config.toml
moe_layers = [0, 1, 2, 3, 4, 5, 6, 7]
routed_scale = 3.7
balance_bias = false
lr_router = 0.000416
qk_norm = false
tie_embeddings = true
parallel_block = false
warmup_steps = 200
schedule = "wsd"
decay_fraction = 0.835
batch_tokens = 262144
dataset = "wikipedia_en"
Below are experts of layer 4 (counted from 0) of a mixture-of-experts language model. Rows are named router (the router's row for the expert), down (a neuron's output weights, with its number) and show model dimensions 80-159. Each number is 128 + 32 x the weight over its row's rms, rounded and kept within 0 to 255. Numbers have three digits each.
Before each expert's rows: "comes before" lists some tokens at least twice as common just after its tokens as in all text. This comes from a sample of Wikipedia text that the model never trained on. Tokens count by the router's weight.

# expert 45
comes before: " the", " a", " to", " be", " he", " been"
router:124113153155171086084096143127195076130089177100065113111128100156114170103103143138141134101076062134152128063154150139163099030152171049114117141175194116128104101149085138075118174070100123093156105176104089081130123142113154149135120152
down0:119147102121089112104163133141081145162103070137168133059121166134076126116182127058129125094081135086138119145149175133090109139167134110124074130121148103148159174132130105143118129125142127127096134106148103136135137120094138145086106094
down1:186177118182074131121131137144112193102078145167181122194170071168132106213100171094136125152176124157121161168137114096112129108110071122075115084193086114141117181152075084172160116103134163092097172127156134162164113151125139126171085127
down2:058069062092122124125139107133145160114131105105146128153146134136133119147113095140110107149134224104125116153105075138108060155162096176128166074064148103135155149140154106092147153134120103134179179145181088114109180143145069211115113059
down3:127147109126109111185143152125078085126147126121136120062128131099117163127148149051127120140109115129132082139126115059103150133120133121156071200122057139082124119093118169158136115150158201151122165088144167156130132094102165129095198168
down4:152132146120050122162106135105120141113112124103145143142121170124142146109097152125159134175105143155131139160151133110128110161126108118121093139169083069124109153146157137120186167152194177121132124164129109103187156131090147183126173086
down5:096136104121095099140118154151119080134153179126114091110113132120111135096152089131156128133131151133161131189089157132182144135126171119155145099135092106094134146165148214150133111168132130098138119110177206164163096108205083114083156085
down6:167115128142129117165152175126101091110121050082154119156129130167088118084130096106126109125165099095191159059109123156073107112118156097108054090097112141167169108097085163122141181103092182175107160130097108095093112205175190129137122102
down7:177052129143135118105089105139115082148161172171095149114159132115182117152092151111098133133153133150162114085120138153224138113095186128157097087142080115157069088104092169131133122104188100076049152062116181108138132196092149157109171163
down8:070068068126150095079116140067054165140192115130123117091090085072168176134138104076082085101141103142118075138140156102116069104179150142116144114113122098151056121168130077122183096151105162114169049083125140143105166124120162141151091080
down9:145117112144161127127071139117135113083127100129134062151174163099100112116096142124189073142106095118159111160060076139120143143112096160117120120083152075116159124110161132119138163138124114104154138102046040112103168090154137117124109109
down10:119127158168166138151107085123163110114192177081180095153126132146143144122147167085122145128136147138109136133165164106136104117141167083115139167110133149110158126080166106089153116118092113055142118115138156103101079146077188155135114199
down11:147115124186090097103118143191150138142135178113132126082115113108113130112090118074121121122167128068177153117142151086131129133080135165115139150133119131138110161105189139137152137113177195116183087116140138132182193055122111131137098140

# expert 55
comes before: " the", " a", " be", " his", "′", " was"
router:071140071172137175134174122131138156168113111113107122140125142083133143145099219138119178132120168123133101113125124129072152138116123147155068151072180097101169152175160127111108142077154119069122185126133069127170117170110128112166168120
down0:098072125112108097134169132123100151130084129157155126116118199105094121118095138111134127176124166147190172096129120115088105152172129156127169111169158077099117126120159157118144125082141112185063138100088134088150089130112182165043164102
down1:180132134166143111126130186136118146106099139127134091148174088114189156204106140150142113159091130139129143145090124132114160098100108088080125091142129058148085160153111089187106095133127167136116155081181101145226131158101145153089119151
down2:091110137106170103107193105095194144130080112085164149098148075131090100087119147158086129107116163098089166154125056138130081168159118060164124092132110082087106135158127151093138109147101114115128108089143074106149118174127137159137112086
down3:128133153074082081150106134175119130103140081136180124113146103108137068097108162095108151140139080111090120124133095067105167145141170072140100142133100147137148081109119155149129125170126168123080132098142098139160123133099151089136213140
down4:096106139168123189133126111056094157124120103146131104134090153070112165100120163180118135158119089183124095111124136073173146161130138134140053170121079076172094183117152111056164122136161137102094121191145102138152127122159131131162148128
down5:088101177102131136132072128120118128088118183122109115116099168154127167086112113092068088118119164141177095165111111113118111164171120196164122151107063142074120107092128225142129111181169085105073128095139196127129079120133169155066135086
down6:189096165121115086177060121120147084091129090099122152153112102170149133113215108127090174152114114125169109110155114109115125134092109140101083162108136177160189138171084129127198113102092132149150108125144126185074118113139188144115120091
down7:141121119136177129110133140179172070121169156154172146139122092090109161160094151197111090130151119152115088083141176127140130097204077203200109121139103100155105132067088145125095127123146096113126093099113159133113080152128174143129107125
down8:093085104143159135119085156091068109150112111128082132094113040135096132130113107094093142087088133158130091133130152130120128127133191087131097100136114116072101112200127051134167123113123200174171123142136100168113140138127129103209073092
down9:104101117116123145112142122114105139168151109144068146079122174135088174122164114121080167129090106123105083108150112073162139171103103126110094106100134111152135090045122129108155164122149107063098141113113086071129166124148149154147129112
down10:100110131168128129133132089117180061143129116056104115128101142131095146151177114085139133105171095171079151127119196180194143140134144167144193190096131182118107118067144121150161168120106114086137115116091203101113100171135141159135114144
down11:153132245152152070104092081134144143136151086070136131145120148080121097106094088080127147155134085093157177116114066087199136148106113124114121117130113133126076059084099156116148093084091115098134091139110135069104180155163088183192162111

# expert 25
comes before: "-", "|", "\n", "==", "===", "="
router:091079154094155151130078081154120153104088062149115104137157109087154191132141144090117186125143190107165131202170157158156145101123137119132161148180090112166131100143154169111089089106082120166156143145202158159164183099080047159131122120
down2:178095128142131112123094183173133108117093156100126118124122112123162073143132141155139103136114113112107146141138092153085104094137147130107078095106102080126133160164118073127125211182120131120198120095145114137147164089107134174114127044
down3:101103151152140129172123078143085129119151129166119144118140123087155111141178078109147133138117138160104132119116158133121146165119137122114139180124057167173140149068146141169145116106110123105051145099126170157183152160151141128111144079
down4:113175138132063175124122095124075098131124129104087107101079176142125164084124113172139174116091145112120137166143122095117127138150177165117090148129092087169126082096122111153157166095171162100056134137097170114150135105113046145145116149
down5:094185108065106097144125107128190086101138150158105110153101170092133173102126121173123103088113120065135147177102159076110176157160136144175115082101085134076145105134126181155065153098129113109171101138144179118068133129169075134122126105
down6:150112187128151116150083162148102114161149083086069132141107098134133151139190117125109109176168080101170156133133120137140111103104130089114132110117109103175091102119093155114113125097094115186115116103094110090155128182142194180054182169
down7:149122100152093116112110152133102172092145199191089167123116144100134065093116166131110100173152107169104055071143137093162142126102125132199126027103032091189106160127115151138116122131141123060067165078111169122131084136114209134127142132
down8:061084093141215136077112101111077160124135060180153139093162125113158149178103069098081091156083127094132092108127154085142113144141145113161123150112137120118113118160116073144096112126116173177197135084083125088128144093092103134161142088
down9:081124130131141148079118127128151126179101106121088081094174090140150196154103072087121107125046134119078112139075081172146082140162141153117117134087128126122136123038129102117135083112150120112121128124072111104100175135104099145124130105
down10:075110113146094126132128113134191088142187123114148066093101113152212146150176161100117119110126152193106154134108180150141129143112140070144151185148122170102148172145161125124101163122102137064131111100129149110115160147133143176114101185
down11:118085191126143121096091133151133183111129113109102121148148186101097138082058116137166115146138110136116133067118150138110119167083126100121169116139109110132132089116123190161129134168112092101111126158113078130124188094146115133131107175
down12:135177127106125115128162117121135167140154096096106172103097150160102123092098113015170088065161158148140179061102107128128095142113134134126099082124182122176162163119097123128171218063120163090120150081161120131105137148162140122185122131
down13:143150185117167171170159132187137144136138123165134076102067091067112136115126181135111126138126146192130122156112088176124127151127108077148189136187141124120117241132154170112149099100108115120134106066186125125148130131089166148095111101

# expert 46
comes before: "0", "9", "8", "1", "6", "7"
router:101165104110146198033153141126185170124135108134083122124153110119069140140149114112176157125104095092145137152107152158157142127073113131200108070170097083121171123132117087171107115138179113095132118104146207127191145060102180144091165120
down0:170159094125090178138175150146150172152070097114158135098165162094058165177123111113140153143102142125126130142135129124084134103106143132158151095166100132072173161162133181097127143093112153102174116086067112087122159103087097144111123153
down1:135151134225127111099187142123116206140117140148166072104124160146146162171136115131131095150115134041139172105121144105162151167084101079132107109035117117148104159174106111178129138144090122160112135123136128089196193128140107163115170083
down2:112101090112163159114132099114079142148119147107127125110114127145105156143076123147128130151150127075091146148117146098087092086130138156145162048124133070151136162167131149140128139129106122140161135166138124090153161074137154127093154077
down3:152119126074115121161119088080116084125159160133161126085082096129114134128165127096121109090090113126122046149172166045120128159141097104120144205160103200161164135085134206118163159197131099118102108115048157157140145169135169128130170115
down4:157160202168126134158092129111131074101131156141150121084169205111163158103067146112071120162150147120160079127063114155096177174156111172130104119153124089184114132115143087154182155105221184097105165139122169066157076127111067150158092145
down5:111167101106113127111070083139154155121131127129118135143094147129116181150170082144105142090117133138204089090141088133076126119182141110139074101163091125108130104144158134153082088110131122098149091139136145135148111124215112165047101095
down6:146111159140168096118143098097141146178122075139109106066112133116095120084095137131116123111125115161202129132135160127088062105134141123113103163124115168165163097192116166070132143112153129207062074093092131119092107130108111198146134111
down7:175098140126100104097120093112114168085149183164145118150093153135098121129119179189121131074205118150141119109142186174152103084154066122100120123174084100151173090163111175104113157108088108081098088051112152132127142170099195167100130147
down8:081084072131147102081123133079058179135120074164125168113166082118103056140173173087095102094095158109166096159114168108142128131192118115148084065099149112148055083175081095091052084157126107162201102099144114148142099176141097165129088101
down9:098106082126173109146133173069118122130160115140153063146179118109093089152065076137104109070085149138166091112193080182149186140159119113110140162137183121122181129174170166155160150145123162090150117140139099125132215135155133095130102108
down10:113128151155125103173134135149150072122156174088124110107109067148116134134159162163117190137123132103080178154105175098157116146142142105195173155155128124082097147090150111142175172169171048064099150102115151144090145184157135140119126099
down11:165061127164098137104118156113169148168125182059066109116144151141096138104090070098169120117147144117195114137108168101092177121067146144111154108129090142115094107134202192151159118129159182133126113136099111039119158045154110142097114182

# expert 18
comes before: "\n", "-", "|", "==", "The", "==="
router:087141121107172100082163101141087184142138087096119141155148076116052061078163120057164131172165144096130136132089143121128153137139115110117132123124126110193073132115090107161177075176071158174110142171152134100137097094093091169110142112
down0:106168121128117085136132140117074189098165107150168149094090192102119127151154125095114136150088175121153173194140206096096071121133126100072092087111197068152183161160183148119133156152116109148109143116119134117134104085105143155101115093
down1:129146140150142133065105094137153174138115153151129136085131247120182139151132244141088130124123122088118166102117114132099169055111086116085132057119162122138095103195086149160112078133143169146125145107169110131183125147134135043120115136
down2:074110113131121161143120131166078166134093110131133139132172088164076092111113150140113115155132067074127165097108133093141121118156127144101070117118113103087078102142138118131146171169082197119178137110141090150087184086044163137123114072
down3:094120121149114105131133111154147119155143134164184115125093104121115162123134166071152102165197129139113142118126184123112111115131172088125159179096095149133153139095152149116126114171110151169103160120148171098113200137107206105124195161
down4:159203142179112181109108110117151081144113159129160170098097173137094153124091118151074107139135141142116094190158163067105140178155128117121116171119065133144097132170113180116143174137171111100102141153131155062154092111125145091054115129
down5:059140097126120155139099117117141153158106174127145128109133160121139177127129162206164135108120120137196131160060129140063131169111106166159196087179106108066171140111140174185088099120156105110124146123145165138102089099146125153130116051
down6:205129155135122094179119170117156125129097069118119083137103126118104168093087103148116136164179094100165133143136123168062071128105134110148141105108121182099088108127076152169104156110114153151144104126094106082109113150095127109147152127
down7:166131137121132140156113128140125102092150174218128120159187170113096090075133113114084117155222125087077075095107164157177110117129129159167108095178131101144128103146127113103124143159140103097059144080106174161139148169138196174121143133
down8:078093090200160080093063141114114175172140134172143156060139121141103108169189115103074141099109176137135086163136154083139108161135145084157183115150092148145134151152123079144129127128099181159226115151088103127155194177083085129154114118
down9:139155114122100193100137148096122127175205189155143081130210091130064124124101129148115143109040127160163068114127154209167113164122140114101050115128165181184141166120093113128140120138115099091104160119118070089125142127143129147130108096
down10:124138135173119150146168119122150099165179153051145101118121123163138195171115142113177146132143150191119151124081142106205161155111132112151156162143118160131103139094172106129111148155120106088082146080154118076089126152098117158138119125
down11:129066147086151154117070094107119170170132193115119173157157090159140150107074159084174135169188114106141151136103108074155155165118185122122156164172134160133072075152117182171130073099145067177162149106146105094144158120169084150161105133

# expert 50
comes before: " ", "1", "2", "\n", "3", "4"
router:140077158157091124120129124168066140184146106124199146144160110142110113140111121159134165158168150064154165114161094183093118099116143154136150081144093066123148133204156085066109146082148160129184196099149162087111124095139121112082124107
down0:091110099125139152138180112145129145150088133141155168116161140096089139158098072132157116154055172135160125098131173138100110097101102112104130146122177100102187131125165095118130170131090120119143136139111126100171108073147127075083159089
down1:126169172146151116087118120109099131111113180112185070148188137155123125176112133169097101153123155106174143093175125117161166098085093104129140060123104078168150137127129158148071102098123175134103175118201146154164110121150113171147092143
down2:143030123148182139121137114148121129109107214150130124128173120185137130134077136130105139145125101117102133182137150062068093122137120117088122124114156058125085159192141064101155174181096160103142122142161101092100106106058120154086124118
down3:142086149082120108180133117125139122097193187127173101068112085134119130112132153088152121159120150150115117099108138133121132141156166136190191209114040159122166151118060164121097099167156151113132108144113116170170126145133138107124196137
down4:125166152113129152188100101108153095160078159148163136104089075063084098107087116106096154182165126160130122138113114142143135056121155139114115129132101116195081127134142147128205131083169143107101186148137186103164163125109102107141153100
down5:079136108103110136177112120161115124143111246165114132147105132119138192082175093162125115111185140131150136109070121102169130172185166120142148114162133143095185120097102138138091096136135130102091164141136137113127164126184145155069133050
down6:148147166104110079107061117144104093112128074101123136118150090145097160179140084141155132137134126086148113105130057196122132117120197124080101124048151166102108110134093104100132093099109141179135106126150121137080132121158152075116157123
down7:159092128134106154081098133094138128090165194187119155097093112110095101114105123132132087149153105137154089093160155197161162123154106135142121084150061112114098119140117154131136124121125079066079132064098181088137110153098189132105145156
down8:103094144150152120114110162096068168189126109148105179112159059142084147161179082065080078130111152155103026178114135078157107128175129074162106087118073150104095135210129112129119100132142130166215090117128165101167133147113118092146101088
down9:134110089094153108139081197158125114137166129135149098124152127153148184164101067095118115066087122127143113153135144151155114193150216125110090130156139175136180119144122157105144110120151104063150146164154120102112170086123093127106141114
down10:123083152165135082150118094088122123166190113160138132118107111102166159132103117099104155155131149196071115077071156147162099166128136078149148162171127113105132159101140140115149134149115170078157153094127162089113105121120141181130107130
down11:142115153125131153059104116144143153137136168076157107127099174178110078136027113059152102144138160098128156179113144069066162138071153114157121153170155116205139097116131158118156160123138137132118126159108150107172112155178134106141074133

# expert 28
comes before: " ", "1", " |", "2", "0", "9"
router:159063092161150161142087186154108147137153174092121170171197099148110132126147131143156171165103153062140085158161101164135168076135044146141135102129106075148105054143138131186159123136059154148136158139139127075110151072168137110158091147
down2:129118081134115154186119158119101177095094124185120118129148109152107164112098138214098158124093098144130131131148139140055079139124136170135063094105096086101147108183162155107122095170112118073166106117084118116137210125108134155088115098
down3:119125155109133081134120131144111114131122143123159139086141102101152141140119150126131132179128132136086132118095143139110060177140123143182173215113087144184158166123079087133129138158089147144111128059108175126215142144145138126109174138
down4:206122162212092119182136118077107074115042123121150130130084164079075149135149146169122129167185174123151156184151129107115094136132081146164085147136121091181084168129108147103138202122138117099087155143167143071176121131091090081112113129
down5:090106096073104120146083117121182094173157190113144132139078103112111162134127114209144125145129138136157103177102138075134093148116155135174116028123084155036126099161126153126085105086129106110146111171144199123067133085146133160172159140
down6:181115166148156092126126148095114084102164073200125158118143118122102150152131109101133131162141081135216112139124137134102097143137148111113164106072121131125080146113141152115101095136156137132139187085158171098071136136160120128155106140
down7:123097137127139165113070150148117150077165181231133159121164138089133107141133177130131130154220148144118087111106145171130121086139131158157087103110049091100131098105145152093132102140168102093075120090111174121106082129053178130145121103
down8:029073126126137135091080111158092167148138147144163103144134133190102088158177142106082098170096172147104142119124176110151115123183094095129100081125141202170094177157104059152148032121121154153139117134117127131172167079094105136139103082
down9:127157096126119160098160161128090131134135154119127089166198144126106104174123130153083092127076181138120156146118093165154077146144115097124116090133132146133153155059130125130086129086147071073112124122138042134085195148116138145154139155
down10:123133175110150125138164122123136104158188094130140094076085096125115165133141132096086125093157091121086169070106167077161156156143146109154173241137109142117135121066186084157116089135064118069177114143162114099098119138120137105084126152
down11:130100167113118127108138105176138133135134160108146096130073134111142139068033093102156177119155171072149132118083133070148150119112160115138140135100124108204114138115150174141106162096119144101165113139093142082151210124181155136107108159
down12:116118104072204171104164212132152138110120076092090151153160167149129131097165137098115142091099160118216172102085099159142087095129159145168143134147140090164150097124105105141113142088117104137122165040220123126141073161193103173200111090
down13:132126133113151157147087151113146138096147091209118112164115131068179095117118174136113063110155144146140067174105104130113077104109123108126146120170180087156092176095170178106110135118153154120105177106151123108079107090063173090065120121

# expert 53
comes before: " of", " in", " to", " and", " as", " by"
router:086149144122142128019129149131113136124064102082156110113138110101169131164099133152138138084116134134170073165145208097141095096160145090123120097224161100120116079103137113138084177121162108203149159106149100080112082093127106143064147134
down0:092141149106094132092163172099102156136096126083145166126157140106112135130139075093138136149057111115162130136140116119129090091079101111110152067126176110154135167106152079112098185140116133105064121138117124139126142054139173179055138100
down1:128201199115130104095144108124101148108155158149183106129160142124204121147105152151128101157142177101105137094097109143207137132104120149122174051118126089149124170148090126159127050134138129123096150118129112175176139094137108130099083080
down2:111101109124109129164083106107136137146131133095134106129123108125134104091134128130115144154163143090092186146111113165130149121167113155109122067060098067152134100151109124079156183151137092136176140166164077119144143150126135193119093072
down3:106103138107105080188129064089155110140142113152130101128060114131133126143164197092110155174162094168144198098145131129122143154129102090109150199127077136132133102091117180094093110179135097135141152111076188181133133148123138073124196144
down4:143151183123115151168135078105128089085145128189135122131093158100091142094077125207064137135116135168144147141106119137138151160167110142148112120132097078182111159123125128150147152127139096105092135110125114053111158118043093153079136123
down5:084145119110113101149101159105138153127141162117134141113089139105137161124163122136071105118074092123175103142096133120102105178159183140144128113138078123092145126124118177122089101131176084106116138153149166122122125132174104152110091049
down6:150123125146146078149121171089141103156140124138136107175151179160091099089155095097167117148174141092154121077111081132113102128169165130137088128047099181146158156140074132186142160087099144148166128142129154096135122166163139079177122130
down7:148090117151136143130113115129107117123142169153178110101146140113100144123117161118124112149194147129118100145131152124166091107135107172171125101160108082200089127171109141152109174113174069038093140087091177100149128151082143154103133110
down8:021117109103125136061118122134123169195116091126113120146147122096107138151160141095087132119116137164193117123087169097117106134169171074165146116147127159123127187158133122094098129116154222166193114123088085183177109124104094103147107133
down9:166127050144062092147087175123123137181120103136093118130149167056088163210138142121155109156079152142124101137059075148139101117075140149121132101121118081176166119067098132123101127147140132101143119131096077136151195156155172150127126172
down10:073097167175132105184133096121153109127108121115108146118129082175153174139131149096112153145182114234080100145060104116157144130138114098142184161139084112097102143144149123132136099133159125098144106077101154124113068138112130170120094127
down11:186121096208100121126141122120161097216134157148131139074132201143128076095098127075089146176151171118158074087080196066107131100051135145181128119119147103181165072119166181124136085106112127111176155108070165131151098103168099134105060157

# expert 57
comes before: " the", " a", " to", "ing", " be", " an"
router:072135167183115093142140104162150169159138172137132134087131138122077124153163161156182155115091178148135114169151149127117110159059202101125083133163182135126138197129124129087067180123116174128174124107184098076052106152088118147151148128
down0:114133097156081159106172125093056135216143128106138142057118168124062128097125101104151102160073152092141149150151159128116104177120089151133134074188147181158149086112177121109155159080093115094091105138093130114141117074132142151102158091
down1:113159166161092144129146132140109152135148163141200132137177118106120165165096190189093046087194140078160200111155151169081159047132145126108138071102107075153128114139165146132085087160105142113122162132140140126123119141132155125125126190
down2:082066132112122077168127058138127156125091149106201119101160125133101095103064112129081079180107175085116125146086034148151097111167086131120113113130152115132128164204144098105127112151119169097146138119186062100116121087125086178111168104
down3:135123088149096140148101125156145130113116152141132119099111136127126105171134157110147103158150093142078135115104170091110108125143137141103145205099039145110124148087105134094187106172161138124127158137119171183125136138169139128107112094
down4:139067146145123127105134086106152124138090159153177122094104169094081131085109100145193098165111133143120118152105100156220161140171121110126098140177120111219078133112133098041117138126126186119097116100132066082177134125080133146094131146
down5:093150112101133125127091133140098152151136168112179094082128141113079142110146125156150110167114139166196105166101145119162121086146176140121099146150155122078133097121097154193089069153160158133162122128188154153108150135163111200070148064
down6:147122198122147094141083136146143074104115097106109123101163112156138183087146122101155133154152144114211072075111089162091081089118140117104095146049144126123148161158086125144131185108132150168139129136136104139151160149132191132102160121
down7:210127114164107102129157108144144134146164198150135150111133069113098073152165145161140135095170138109107079077137160117164126094075110171115128101157093175160148092114084128110088153166183085058081092089132220144160093142116159133165137173
down8:131094124123116090139147136115124144165164135156119127108121086142115156184177153108080090083080127122134102165189160111136077094157144074123130101124119071133087118148098084176104149136164202144172140088105114149142118174068109140190133131
down9:145155045128174176140138155085169151166139133112124104110154155137118099149116094122129105112044118119077119128126078163144074096134113160143152106091149155132138143083135140146107104167099105077121151122101127076111176140114120161154123083
down10:121150103155096144129145113102168083139164141091086139143118087143123143156136169122127163143197115198085148134141107149169093169108111100083172131122150149088145158170168095100102176190090149058172076062110199114115105150149138163077104127
down11:198077195174105099123100093145101095123152162124131117088148151097098118106050123116124173160164156109173172117145183137149148114104137142126121142103100181161109089142148116150140154115080072123100116130089123077158143110186108125189091100

# expert 16
comes before: "9", "0", "1", "8", "7", "2"
router:170120099140154124108149154100086096164108137129179163166123126122116099106143119161084171165158169081161069111118105186147091180104090083169114083143105135146141161109135146108177114111080128121176141155145165092121167095128045185172157122
down2:120145085109131124154153107111169203119081112107131177138152129150095133184056163130106095162142160130082149197094149149097115086069137142117106075079118104133179157129149090144125172125141161070161111096177090127082112104138164135075096100
down3:102119162074127109173134150147113093183113122134198136117119146072171124109058173127143175140114135135144105118096165124152084129098155078093115181136071133093132090119062122147159089129131104141099081117102163126157159116126136163078198113
down4:194175164134140134124165109081126143151116156141161121125093206105134142132057136200026132182124095138147109160130110124112100140127099161167093135111112088194128157114082131140182172124202178131100172163108155109172104134117084111138102107
down5:122124104111137100145131032092164118117116149164155104134065165102117127049138083181132082106109094131145172138058148120132164162171123091152098092136142149138117097148148144161128092127171098073169075165186160179142114147135158183119069105
down6:103123181085159094116088140121169082079130081160097128096146164167053150135124135109157085134125131146187138117132137171101081111145124099104149138087110193161094111128134133103094119076164145176169143116112171107125149153107150128125110126
down7:124069091114119130123092138146098100119157181167156098186146105112104132108121141189135115125209104104115085129105176105250101063192124157098076119151109118129126121152149099072160088138139084098082111081112177160215135157125162174088131144
down8:083114078158178168068098123022074127177212133188165128092116110117092113145135154085118128159098068125189082099089154099159120172142145128164145122097128122159062139163089144117096096094112204143154099128081112095160120150144124110130129085
down9:171139094114140115105131159107107125153094180124101104108165157089144153118083106179096089147088129126165118138130099173096138173089156146124132114131137122147215108100126140129165115179118179098174098139177066074101145123170155120151119164
down10:107190159167121129180124126109132154133215159127118137072116086113147163153166117059104113167116122204106150163066166095142132204148115132176107167172121161133104138067146135162138174151106165068128117158122137097065108178146154122132140129
down11:148115155147146103101103101164204124141130178111155113171131148108095202096048066099174145102152094077172125088090156130155189109101208082125148113120098158134142047189143156156113130100164134166119111119133132095138121098192084125116120137
down12:133123096081157114114159191108105161109120100079144160175145171181115116137147098120103170135127170138176166151143126099169070150141133161138162083112174103161164126113108117114114141095123108108092213033193133131137082118154169159159086127
down13:121090120143141144135135102152113115174101162074127100119101137082140110114142129180121116086096113202147145092158165144167104131114112092106146131155158136151130106116115162060159140120128105140169160092180120160147130117038197132109136136

# expert 39
comes before: "1", "2", "3", "5", "4", "6"
router:124144111159162128103106170158120086168132159121181153148153158131157172109162107183141181150142156120155108192132121118126116196136086138177103089161162121169183078122163175157124118129122095158123203134169171127127170099144079126134102155
down2:144079139119160164139101156133129109097112161136122105073184130112087067157150101181098158211103125080070151118126126135083094068134113129119114128104106091116179163163166117157172141174149130098164125101167071128136140091094126150138147079
down3:119161079120165167124120141158110108163162185156161151131120117126100093150102159110146134146108132085102124137126172083129085167180190113157131138159089110109134163124102207115091153186141131189122175076067153149136156189146149119103158157
down4:187123128174107129087128109091114086151062175146118139154121097118113160031141142122100146156171118109169142174126132104120175129156099119095111115165101067191099134129151141013113137078131163138085151145130124082149156109107062096146122144
down5:057124155094123132139113114147173133132157201146110136106156150162151171104109125185176076189132115127134121149081135120112129120126153111169149109157138142090164113155130188123112142109136118124145129100110144098161071134156105157086123068
down6:126108165083138106186109159122131117122154073139127135164184132112096168118106160109142099175138102126175146143124132203130139120092149128062117113062100144178126148183126159125122118102097183142120129137098120087120159086121086150163166115
down7:160127109095118140118156085135112111133160211164144205175147132108092116130116150155118127172117146172122085092103137152201142111120133164221090072177076087170131117138113120099128118123138065091073114070097193155123109185158157167100135195
down8:044138066150148166090175114116050147145143075118082176121147163127105110155150133107059111172081145074133083156151129124123120128163132103154115096126137141169099153184145069131154102148132186183165128140045120149207155166111101158146057056
down9:058139133134155125126117141158132116156146140119130129120168135134065118183093113161111078182043105124085048167122128106112135173107077115159117110142162138140174123075148150141141147142097115115170143134133105109116148140095126191126195176
down10:073116124158135157124121144091123122138154111110170149078149104154159148114179086140125150142143181151122141172132152169129111150123168073155209125150123116107120140133148131086119143133058123095148070127121143117056122159092162137144101125
down11:139104154122112083120067136134161116124114119107089073103143164136156111017055177104140127083135128059127124148060107099108137144084152153105144080150162111177119131119131175130138143135128089076171140166134126065092173129111168136180071125
down12:137109071142178110073177175102152155115080054113104110160131155098117061131134121063120093077155168129131167086123135136112127144148154151142103143156131162119110136147116121111161134106106160129138202067188097091153055109128169104152133111
down13:122132086111158133102069101196112154141121111103140163104116123081120183146122168133110110133108108158135081170151150181150096128094103070125169112137137128096120147101115187086132137085122138152105097081165134146129125146093158113064126098

# expert 15
comes before: "0", " ", "\n", "9", "1", "5"
router:137082133134104162045170065129050108198077129097175170122162122064156152118141084120159134138114119112137123097159087077132121127129140124129129102105076164132153079110129130116127164115143144151123118118104148139109153128143129128068138141
down2:098071107109087131131150135143176109144113102129130128093160091157113084118144107122083146142098156134106158145091086101113110146176131117092128115109147090121136161176138104114074163146170152100164154136167106125131158083092115138072128112
down3:109099128121093109152104120160164141107143145152182152152090126092164112085145112130164128146121116182132162116120124084087070159130167108126179164119056112148167102062109184152128152187110151168086143084086118118187122138185122118096179156
down4:165159140127145120161158119069078127123103162096151099082074112060137124127116128149085156102199124139139127176143124119110157130144085114133120157154112090201147118107156155108158159063189123096105166141058141091121133107107155122110120089
down5:135129128136086101133092133143119152163124123178172148068067171122144199103104117183126092105174128055172123189055117119185132116142138093181123081119127123113155068159108177121120144126141147089104124206104192152137106123166149186093132071
down6:140106187107147119135086148098153083178119099159099128102127090131135111077119150184070082147119115082152122074149122125110144096109098156084183158135134165142193133140120144147156118133115208203139125146137108109120140115128167151136174139
down7:104143080115126093117083085087154085148130168230118146122169110121096120131096126108107070161160116125126113091143119206167144138132147129165113103127097096128112131135117116120113122116171064128113123114084174127120078131106169125129120172
down8:111081149198120085111113087152103145195128158173161145069119069131101105131164110090078081093132160076051142150146162109152135115135237085148112145124093141097072124176113073132089086136141130161211166159114115116113169138089099155154109140
down9:144110117127101158119139150130110138147162109123140118086156094102123178156129097111126091129084133118106125133099145142136121144083163116141098144132144143092170116122099103114128111158169109107119141097104106123088147107132128098158105132
down10:103083187150135147167105139093125068126169135115098148113124124188122144142189110077099159145154119152088119073085192079155176130172149109157192173109125152123130132152139086149122147160160164122111118099162136130143069159124156124133132140
down11:154111158132131118050097102142157143170131170145072083113106147115151111101043107070133085096135102145170134097085175111107154130043150133127086143117112144152161049105176128150133074139173136152138100120044119068158143125171143172167102121
down12:138142084162151135089195157044112127152114077084119216160196166134116154091118117085166178103110139140170165137104066124188120170143125166129126081118104123137139112128164110146100137124184139111085150094114070089086070131106187139134094145
down13:099185140094164210138061103136121161091128130128131155086114158117110111169128118113103063106124158151130104144169049211112081131170087079137190105139147105106128186142139167120114112072148127109143095089175166126087116115082177085142090082